Below are experts of layer 5 (counted from 0) of a mixture-of-experts language model. Rows are named router (the router's row for the expert), up (a neuron's input weights, with its number) and show model dimensions 192-383. Each number is 128 + 24 x the weight over its row's rms, rounded and kept within 0 to 255. Numbers have three digits each.
After each expert's rows: "gets" lists some tokens that make up at least twice as much of what it gets as of all text. This comes from a sample of Wikipedia text that the model never trained on. Tokens count by the router's weight.

# expert 43
router:153098083090146099082125117136145129115125107112139123142112118124135109119115101076079161151094167144124125096159117066145095118079099139151163128106159116130157186142106094093094130117140149102106133147150128148122137132148142151157153113145162126106158146119128117104126142117128159132085096091149127117127102124128145141123127109154115127141150132076111127111141153178165118127144164172119171158159154155141144135173176123117150132124117156124138120070127150105135135166126152144101083137126113122133180106157088104140131157117136105114136128168108106166065115162128128101
up0:103071140127124135123126108128120140123133118144150118133087117153131128113088173122120154158144132126087109147156162114128079128105149129153124129168083157127123196132167118096158126087142173168118134143099168116128160167117133133160104141117122116107171118121132155129137147128157141101118090121141062135164103085143177125095120113090119131158102125110118118126103120081113119104142151150171121172130108148121115138109142119151158128072122127105105097096138177099096171118161151167111108115088144135114126142164125108120151144142133114113123110094135119119124144137137151136
up1:134096113125140127112132138086130120113097166150111131103157111110108085139158098143133120081118131133085146162117160159176124161104182123178096120148098126113091124123134099107135133127126133115155117135181130171085170103134116171182142148123144129113101144121075149108079127123156124102123147133130112163104111150140141097141132126097098104115155143088084140116136158086147075123144148133128154148139122180155182106143125126108169119105142132108104106149072128150145142111124157133135154097055105141089139168113127127143148123157106176135160141125131078120154133128185159120
up2:124131094141120126149084115124186142086148107111116120133129119098121129109119113137133166132122114095128170123117109137139141132136109142157124135126085128127130153066160142104141138116130130131095132110181105137155127191084116135118130159114115159177116117142147172113121132095118148123143065121120087107129192117130159131113100126115161119097129099128101119177130155140165118103106095171114145123128109133149110153164098063118139129099166108140149132146096112149117105124143125101113107167092136108162118160163102151119170123113117112125065089126121127108185104139128152098
up3:139148082122104153135122137180073124124103152106107094130126122159127122113147124119129133157145154130135128156134172134124124128107156100100141112126123148123104123113136134095149123136102135174123119117139165128110096178123134134156163148131094127126121116124122129113120106180120136122113136121132120123126144168136203146159121151119117075153087136084134094175146118153118110078140141122125104118196107134099132077152160103112141120157141184129120134162161133135152100147096157129141109120127180105103151108136146119114167129159136095135113099112147144129123119123104149132
gets: " He", "s", "o", " he", " it", " It"

# expert 40
router:163123117158166106136117094112113139097102161130155128166112152116127121095136101134171121133098109131107112131142118096120133089141107178101128165184117125149134133149126132112113140139144106138122152151113183143119154085115153132132132124146098167101136137159125121138139094159110132133105075167124092144152155088107099130136109135105118119089116142140120160090125115167157128131125177157160098144095057141161125153126148133147127120105155146138162096112136130166095140155116176132137162128113119108147104117142156104123159099170107145090146134136146130155166095137102115106
up0:146167159124134086152141133111142111127104113093124102066115089090148133129083146125146152165121147135121109090152159128120103114117103154124116139118108155151121153159142166092149149150189127131109101126141125151069102108095127139143138164126120118111127088170140110094141133150090148105065156107135108131129151082152133148115145152154111176076172126125127122158121113151145087116081144149133106170101118191087135098165116120127113120187151120101118122136148127144111135162126147130121114130122109123126110122130120131137138113141073143108094129123145114130122119135118157125
up1:140149106155137107134102138107135111118116127170140109159135164108126137100119098115161124124094108154143130123093136114148123121154164159141152100138101123117152143146132132117144113149180146136107180112154137176183168180096134155133126122159169130092135151130083122160141094154121140129162143101145092113124167092148130142091155085167149113099087142130110107131116120122155158123108112126152099153113082119108114129152071118076152151123124170119107107127157082155109153094137084128090128100114123107105108081159107110174143077135125129113113173148086136110132112129114139115
up2:118183129121104161088077096135148126140141154105083109112109107119105108118123133168132139148142163133131116158113144094127144125134100114118098107106168097104132083115137143140112122129144147175113116135105107145143115135155108123127146139136139162155112123121128125144098085118185104086140117142117096097140151125157153119130125151137096132154126131152126167087135102137172110094083158127111129150146151097116157145139142125104153145137083136140079148214094136153167136124130126178119139115144147159098142116150137127139176107111158122102143142121108126097156137155134131108
up3:132090094158157175174102105115149117124140186164128123168123094118131152160145114116171154177123141084143105139128121140161106119125152148162115167141140130111109118112139134117113112132156117140114150125158150124148147067094131139128102140141180124164056089093161125134124165140120163097161081125098138094157123103144108145125146112136122171124185119103098097183132123109096182150101155118103080130161146114132151104164119110088123152144131152089136101129118136137134130146134103113133144132077151123108140117077131142158152101146126136121149156127067095144138141115144126148
gets: "\n", ".", "\n\n", "\"", ")", ";"

# expert 30
router:164111137139140103088116104153123113128140114131142145121136132133111168142141169125151150143135156131125171134135100095112158072103137141150131110126151154160128126109118150120155139102135136151072125091154149132149089113104163121164087136107124124135112176150109123114129106128111134130089127125086122115155118109152134146138127134171155118109152135098102151156138104169088176121114130146166149176138100118125139155139115073119098153086182121129151127144137114132157105162113116168120136153145115078147124104126132154111093159175094109092123140121094113113176086108098134112
up0:107080163119126116126043112159127094125125102139142127102139147147077098139090185139074100127159157144108150119099117103105179110170086125173149137098143103132145141104111123134085123149106129086074136090117122141127119153147074120125108076117118131145109113149153148165136091119090171096111129141096141109102146125106101136144160140095161105113113112081152127143112136155090130129133137102122164119138107121084114139131168124149168176137145154104164169141159114163076102147135123125104161152118118147156090139133138156098129128163153117133109116106147122101129102145152146135
up1:144090175149068156146111119133160171143136115144133105132123099166130126087121090163124120134134125132121166125082093119110154105133106165098135149124126105122143094153104114138121133156156149131121127120099140110117167104142084170124153146143133137146088123090095136115108133097114136111140101152110108129131121129132115164088086156115171105081138103095143098134148094146105103141133130150125095105155103128116114153118157101130151157146178123158130075117153107088109115116168101100106126132092095134127090137122152119138114115131141113105191116117107126149143119154135129152
up2:150154129155126122135122144124121134137144111109187185162116130154097108136126144147101117179128119108107143103132129128133164151114134107140091125109121080133102158128126097156141117122129120153128097105115136100159122154124126171195131091057147144111145130132134128137138134131147093138089137142091126123131102164128094127142122154125148154159122104160110107113141113133132100098147121105107142149159073157144117145119156160141138109147145104145122141141153095149095171116129158116151147129153137122138099148137128112149144145124166127147167135090132106095143119128135138184
up3:163172138138096148170140110169159139119114070121132175090111124160107127123139149151169087101137110137123131115157159140113108161138129132114135115133085113104127080137106108136160117146111122136183144077173091129145123098150143116104128143123111105122171104145130132133109164114145133130112142133151124135136135097129092158153116115143129132112104099159124162141136122145116110143126113084105126087134154135124083171180147127156099156166110096081143098139152138149085145117138137134099120140140133071144107138147101109104132105145129140106139154121128081138132128093128137146
gets: "\n\n", "==", "===", " ==", " ===", "\n"

# expert 6
router:118108142103112134152130077096174145146101104096129157105082102127140126169172106090098105111113085082170113121116152098127132071155130171183115135125121143116139154138149125107109092128130138097074115099145133117112146107137106139174138123152154148140134153115118145121104098109094143129136097153145156131137145100087146114091183113164114140117152143097123139154146094122179128099075118129169126143111142135136124131167132088128126138135105117166105077094106142156128097171131119095160122146129161156138093110125120104157153110085115143145122140120136093173072134143138137165
up0:097143153116124137136139147146087107061126153105138117162139141114112160152122113151187109146141133154132118124101143158126110135159154161140138122127098154119137111126118166096092145144127138137107138095089137082086167135124137172118138112142123124134152068113092139087152119110136098159115173149112143109117132152134124097132121104138114102100140150122120169167074120087127165142136097135147108143143179154092135130121095116100128142116153128108134139175115159139150131087128123115129105156166130142083125121117145128148148125132110124119089147099146177131168123146084134114
up1:110139134100112144104114179129081127109107084120139108125112110111076144123087146131114157111143118081148156152136128143157105093143111146151150161146146146093144124090148101082119143139139085125125098101135150148117143129150133148142103106115181149138146099111125168109138134135101149114151120150163137122143104109138140123139129108102122123095121157072150150118138112094122120089089149161158147159153143128109115090116176126145126105124142064138134106143156094166130107163144139107136107134125160093086090102153095120127149150143109117131129118137130124119134153141142146124
up2:112104107136128132128122141100120103120161145151082127113113098126149144133148052158142079156143145124139154108162114112130096147120102125128150082121143125098156156056122127137097129137119132130148172137147101103107124187190162137096148137152109102095157163127151129154140113122104126119142125087142144133105143123140124116106112080149126114093132143084115112123147144147155112117119105137141113146165104132100123139119122107139125119172166176157177147150125175152105127106102090129109104145167117123139141085133092138134101151184151159113107164144078123120123154104095105156
up3:170130147170110080127115153130126088104159114093128144102106086115170091101126147106127118143120171127146122155081118133153140135115167148125114145101095085113103110087104144172132115119162129125139091113102124107145150095144129100144154141093150103136155169113160127102106103159127122153164128109131161114107141122140118116111170121140140137163162152124145084119149157119134046096129151138106124143147104138114148060145166091144115099103152119149126127156145093145157104094161139151120165122125109117106125096101156152132081131169134181130136180155144107148142120132192120111
gets: " de", "le", "es", "ro", "e", "re"

# expert 12
router:160118149141117083076095110136143107159123164119076165165129123136134120153129164111156172128124144134083148137153124092132147128130094111117118127163114108162132135122146088129118153117111143105131127127171148134130092116109160147170109149107095094134151118160077136117100111086101123165110115120103111131163115140136108139148175115137095110182123124126135144157169108160135169149129145139151143157160081140164143155135113133114129091110163136139146131149132134113099089132161084123142143128130134106146139110104176159087129150149105101107140130136107165125161110118093114126
up0:157111115135067115116107177115096125116140106128149115119128142149093125161146112135148119101141166126107155093127152124122124117130135161122098072133096119098085138120122166134162084131156119139164147118158118184133120121149144125128090120137127129142094151146130098105169127142161163114124163130108114122124103135117122134152153114138133128064117138177124115125128156083097109126151130134175134114137127146141130134147152124156079136174102127099180128148101112108105082156138140148067083148111122123132098157133150151142144155123101096129058145188095125107172135114110108104
up1:131130099119125114114128140142147129120107109121117147113139125173089132104085146097149131098121095152148121103118169144163149149115164143170111141134124088098136174111173129170169140140113108147121139099181143139157150092126150159151126101096135117090117149106113147122166137128139131113123152132116115155138137114121106088127129155117101108131149100079128135174106135107147110115161154148097111115165122091092114147149134108125152116172128119171139146155135151139115170124161098172106115184125138074094120116167155144126122150103131150135094119151141182128077134149131148132
up2:140127090066151108168098162162112123127111139116114141145167190171110096111144125114123088146149153115088107075119155101124159105198142120121138122132109127146123151163147152086122166158110167132119124116124133145125143169122147135110150115106138135151137131129151140111083117140142146152124132101158123106175115112095127163137132101118111184142156119069120127096136119131154103129135119119083127142125114171115128129074145127111126168127126110129163141103135131175110125201128143153157090121165105079124073153135147129146141193138100159131090136145084135126132135126115127130
up3:128159121135161145143124100119095162108160124128146124137108176140111126143120089136081121103119159149150080160141152111110107140127127095167151109109127117133128149155127145140156143123161152137155086122086120104103125120118119093123129129132137153107096111126161186118113148155154185134145097098153097112148098151098132126074129121147086138114116131101202054114165121115138156140089184148152115118145182170135156151125116134132121108155133119094099160135134131147140077142120149096095103141146122152172150097168134130117160136155152161152138123124108106073141091082174110185
gets: "\n\n", ".", "\n", "==", "===", ")."

# expert 36
router:131163122167118094123128147087101113106132146115149135194145115125130114099110098147102137133115169141104086148092099113129168130115100081127146109131166110176137158114137127150143103088144084136145121139106096144125096129146118143153133113074111128110164137125178120147164127115094111107121106098172128101132131140153117175169095171101125167110171124147131167104141119164159171144149176146096087130105138123139122130147132115140124083127072161125109097114111134156147170145126132145119137108128102140126136131115156127180134137123161151141157187178113096129148117133136134095
up0:101120128132135115114094099101141150125104089123116146135127115118094160122119110136136132112129132112130152087084140120115133126130165151098106123131124103127134156131141135123176106143119072123119134157136169108116126156128176139125159129108081126153143116118136124178095112178157134137134105116147130149124142123130154153121132101094154114131151144123121079115054158138104117140115128105108092100112125153130159099132128078119110141133108105101143143136106113177073117133129140151105131132125108163150107118100158132189123172107120077147069121153113111112141103143115168135
up1:116121125112184079083123143149171130129096119127117137120113117086083131153090158194082100149109105120116117137118174115159095155102107139117132168141115164088127143111141106111170111121089088139138161164107110114135119160122120135147120083145163095159159097124131133170172158125147148116113135152141120171112118103096147131141085096122131090160120112101133155143117129110127147147143161150105159128145129130109120124123122107144142155121105171120106155148117102193128125127158103112083164100118128135129152101144179146122104120066143084102143141167105157075135160122136156074
up2:153176141117137142108119134166097115127136106096071113159109129114122112091099114070111134148138104132118112141092145117139157164126121088154176092110117133096079077112115105127161134132091119136139105138142119167141162095139118136159123112160101140163103092127107102104146130136106105070154156108148116152113148116150112119148114162119118129109143163126083126174109166117132156123111147117176075170155112173130139177167096097133152114160124130130091111117190123150153135121100114155120118108156174099124108147136092131158196121102138150117103127131087128110128088139115133163
up3:146112136142149143103123128136117149160110121150138113118167118128120141110084114137138104113122139126179121106175136181151114139111163135164138146157110101143135165121123158144137081118104094147125083105139082100140146132132118146138114138124159092119211139092146166162111122130090138137134151104138082094115148115129140162154128128157130169121134167111125115070094128127111105169124118073113144094161117126085149119119099137111075138054141155126165089131165135136138132115120149158090096127144135143106112145141137129153108125151118143108131110135132114131135118108086164146
gets: ":", " was", " is", " were", " had", " to be"

# expert 44
router:114105156167070093131130150155130124074107113130137111123104124134158101170115120144104124104112140149108105118112150078103124139118138106110120108145140143146122090154142104095177165134103131123153146104139139164114158130119115150133155134090142141149149062131122153154149138111151070119139118102167133092134124158158134123125080157137093097147130149140130154141136164120146110148160148121094160107123140126146161108166157074124107114155127139128146127114102149106122115108125118150061086080159144124112136145107139138146142149116125153174144131140154073130087122150129130116
up0:108091111118136097126096131159085149150131088154131109106157121096117131144137095136157133128109124143137096084114166094144142144110109156130151141082104126121092141156140102124186111148121104102083162127118111140109102140083131118113143086069104141095146131117136160114105113139177082092096113136118125130087147136117142087114123101093148098158088139124123147134149176131074153152164097093143105135109090140141096153150105113180101124138089112103156095105143143098141111108132152168105111119148111152132131108148136163122148159110154096095115095157128141116137102137168145116
up1:128138112113079133096145097141107137112148117094108081102142144104095106156114136148166143133115084086120127109074114102094146143118115110101114104123123147127124119110131111124148104115111162117095125130109145112166160142135164127145136113140106122188133125123137120133095101150120121126123141135119127177116153144162152113144115154162106104095151132098105124114079170120127158148141145142134099116161137129125131102162138118127096139160104113149119152133115146098084108117135125136122142113147173141087094154110138110167039129179136176118123130115113128154127129158132134122
up2:167119112108118149133131124093132166130145139093185122159103147122124171142093117162126095143113126121089130135075124134193143086160126101107134125104137095143105112145110119153187093159128107112114084104136084132164149134118181122147131078115151077122125146135134171127157156156131139121147089116149134113149117162165136114159148147130157141150135114118118136099135097150145137134139123136132126145113116122137114121104123111116067152111166102127137094144161139108126149187110157075104113124089134160117123153117155105144157140137161138151112126154155139138122136130143160132
up3:121147143145116103112146146163124098091114126119106092070146092139146150171145131128134101127129116103146116135093109129130163121107143101140114143090146121136114078153105109123138133114185151135140094131132111156130128098132168118127155147050127124132137153092107165139148153132131076112139124091088152101179133145124137125134157148144168111183107173111129095177156118132144077137137135116136166142130141147120125134083127097133124173118116126135129126141137136136097171183153121107136107134124072078112089105099077123124128156122123126119114129120092093110147117097147123175
gets: " the", " The", " as", " a", " an", " is"